{
  "num_hidden_layers": 14,
  "hidden_size": 320,
  "n_experts": 48,
  "experts_per_token": 6,
  "d_expert": 32,
  "d_shared_expert": 0,
  "hidden_act": "swiglu",
  "moe_layers": [0, 1, 2, 3, 4, 5, 6, 7, 8, 9, 10, 11, 12, 13],
  "router_score": "sigmoid",
  "normalize_top_k": true,
  "routed_scale": 2.45,
  "balance_loss": 0.0023,
  "balance_bias": true,
  "init_std_router": 0.007,
  "lr_router": 0.000375,
  "vocab_size": 2048,
  "norm": "rmsnorm",
  "norm_eps": 1e-05,
  "tie_word_embeddings": false,
  "optimizer": "adamw",
  "learning_rate": 0.00122,
  "beta1": 0.9,
  "beta2": 0.98,
  "max_grad_norm": 1.0,
  "batch_tokens": 65536,
  "max_seq_len": 512,
  "train_tokens": 214300000,
  "max_steps": 3270,
  "dataset": "wikipedia_en"
}
Below are experts of layer 4 (counted from 0) of a mixture-of-experts language model. Rows are named router (the router's row for the expert) and show model dimensions 0-63. Each number is 128 + 32 x the weight over its row's rms, rounded and kept within 0 to 255. Numbers have three digits each.
After each expert's rows: a language model's description of what the expert responds to; "mostly gets" lists some tokens that are sent to it at least half of the time. This comes from a sample of Wikipedia text that the model never trained on.

# expert 6
router:120115087168087090124097117120089123153107140106139142102183098159172129068120099147141163162122222148134166113098146167109150163104100125100108081121162143122096137078138127120120149042115175
Space and word-initial prefixes. Bare space tokens before a word, opening parentheses, and capitalized or lowercase word-start pieces like re, dis, Vi, Ro, Con.
mostly gets: " Vi", " dis", " vi", " ", " Ru", " Mar"

# expert 31
router:103103156112165114129171156096101086104056131107167113189203147160104095156099125090127133165105116117143091166094118127114117154155179156155101093129099183159209152103074161142156076169132123
Function words, adverbs. The piece re completing there after the, and common function words and adverbs such as it, also, later, however, not, well.
mostly gets: " it", " later", " also", " him", " but", " well"

# expert 17
router:133117101143139134147114116149101184154079156156158184091125143065112185121162177143155135130076197156194193119187132156082103154153170151154174143096083141121160158079090063171103116109154143
Table pipes, re- prefixes. Pipe separators in numeric sports and statistics tables, plus word-initial pieces like re, tr, gr, dis in prose.
mostly gets: " re", " tr", " gr", " Har", " dis", "Re"

# expert 36
router:134187095089095148110145119182106135155129124161073191161169150139097151132141157125118121072139174106105129186066140133146123149091141094152147098173172160114128117094066092109137126141138164
Mid-word syllables. Middle syllables within words and names, such as ra, la, re, after a prefix or first letters (comrades, disrespected, fraternity, Slaughter).
mostly gets: " Ma", " con", " Lo", " Le", " Mo", " Ba"

# expert 39
router:098212122166144130071112125069103131123144111130121095176108126148110151132166155150128133153061141126150196104148146151113140058106104159176154091147110128065117156125131096136127122097152135
Word-initial consonant clusters. Word-initial pieces starting a longer word, like sp, comp, tr, car, cl, often after the or a, e.g. speculated, specific.
mostly gets: " sp", " comp", " Sp", " bo", " tr", " Car"

# expert 33
router:143207135073122104134097152126110150150166167094147098128102158125114155121082204159157135138074092110151125122109142113100168105127128148180139140122136186072104117058139110116065149126081187
Foreign name syllables. Initial syllables of Chinese, Korean, Slavic and other non-English names, such as X-iaoping, Shao-q-i, Ko-rean, Do-brava.
mostly gets: " K", " Jo", " Ch", " Y", " Ka", " Ta"

# expert 23
router:148130110108147039167155146095143043122138123176141095164176126153118133154094100135143059104114147087156126091125084118143167147122112082140139111076181158147211055117134121159149159167143129
Compass words, table separators. Direction and place-name words (East, North, New, United), table pipes in lists, and punctuation such as hyphens, colons and periods in infobox lines.
mostly gets: " New", " United", " new", " North", " West", " East"

# expert 41
router:140204057107135120106162099118116158163117109119150107122178135112127152168149133099163067178190186133144115130151152117148140175096161106106140175080105143098159110092143082132131095145086178
Directional and prefix pieces. Compass words and prefixes like North, South, sub, inter, part, head, plus mid-word pieces such as Lo-w-er, so-ft-ware.
mostly gets: " North", " sub", " inter", " imp", " part", " main"

# expert 30
router:109112123164126127094106084104127095151166079113103141106136126176111118176169128072115064170127094104178125115093071209136159101097174122115132165111159075071185147130202120154144138185129199
Capitals, acronyms, institution words. Capital letters inside acronyms (UN, USMC, SARS), plus the, its, their, and institutional words like University, National, United, American.
mostly gets: " its", " University", " National", " their", " United", " new"

# expert 38
router:097088079103156195177156096082136071099155121182105121152168117161159111139152140081164086118100164150144137132111144168088117082153130054154139149119170088171137229113151124166119130137068178
Commas and date punctuation. Commas after dates, years and place names, plus in, of, and, opening parentheses, and first names like John, William, Peter.
mostly gets: ",", "),", " John", " de", " May", " Har"

# expert 5
router:128123073198098135092130108157130134180067114192205144143123151164091132107157146150156110144088129116147140123120181170101199151123158108142105089126121113135107183150069128147058093147119139
Word-initial lowercase pieces. First fragment of a split word at its start, often after the or a, such as c-ircuit, ex, su, un, per.
mostly gets: " c", " su", " ex", " fa", " un", " pa"

# expert 22
router:156142106113112142151138094144094134163173117153206178135114137110117132103125169158189146182126123187086194159108149187091141214116123117147156108143097170146100102130169139112119108119098186
Word stems before suffixes. Stem pieces of Latinate words just before suffixes like ed, ing, ion, al, such as duc, creat, organ, diver-s-ity, continu.
mostly gets: "duc", " Man", " creat", " pass", " Val", " organ"

# expert 24
router:145110094141114179101113114105133183134153125146148096108136187147102136089166111159159131109092153173084161086140153127083143091068074136165146085114089138048065174133100128078131150185117178
Capital word-initial letters. Single initial letters starting proper names or words, often capitals after the or a space (Flying Fox, Glastonbury, GDP, Cyril).
mostly gets: " F", " G", " f", " B", " R", " Ma"

# expert 45
router:103176126124148106153131137097132103159126132134200104084183113107136108102115123158146146164105105145149094151101110090116156098118109179130152190103112153091177138140147159145123161113091090
Section heads and connectives. Words opening headings, infobox fields and table rows, such as Art, Top, Area, Total, plus conjunctions and verbs like and, or, was.
mostly gets: " It", " music", " Location", " Art", " those", " been"

# expert 46
router:078147113090172095156120100116124103140154136123146216143135119126065064116154141113127099145064168079192146127077154131116138078073129064160141114138120143145149074138050071152089137098091171
Line-initial prefixes. Word-start prefixes like pro, De, dis, pre, su, Al, often at line or list-item starts after a line break, dash or pipe.
mostly gets: " pro", " De", " Al", " dis", " pre", " su"

# expert 29
router:162215093153113117194121105139136107180138100094168122088127154158118160062116138143152096156112163091117133154129134132069161119104119068163131133129053214123144141100114122109082128104157167
Name-initial capitals. Capital-letter starts of personal and place names, often foreign, e.g. N-urcan, P-uerta, T-urnbull, after a period or in name lists.
mostly gets: " R", " Sh", " N", " J", " Ko", " S"

# expert 43
router:122189134126140106138134134095130131141130099144125141073179085146122102097158075146192105149172189114121163176115188105089164111146135131106148086156113115081097176116097109098130053106152163
Mid-word syllables in names. Short syllables inside or opening rare words and foreign names, such as Gu, Ju, vi, re in created, Crete, province.
mostly gets: " U", " Ju", " Gu", " Je", " vi", " Cor"

# expert 26
router:145194148101112140153178178134110127084136178138112161164112119141091156134115194130165125095104150138098192138136137110152121068123099142167123142183134146135118081191184124122107144118114121
Name middles and first names. Inner pieces of personal and place names and common first names, such as Ron-al-d, Civ-il, William, Robert, Michael, German.
mostly gets: " Col", "bert", " German", " William", " Robert", " Roman"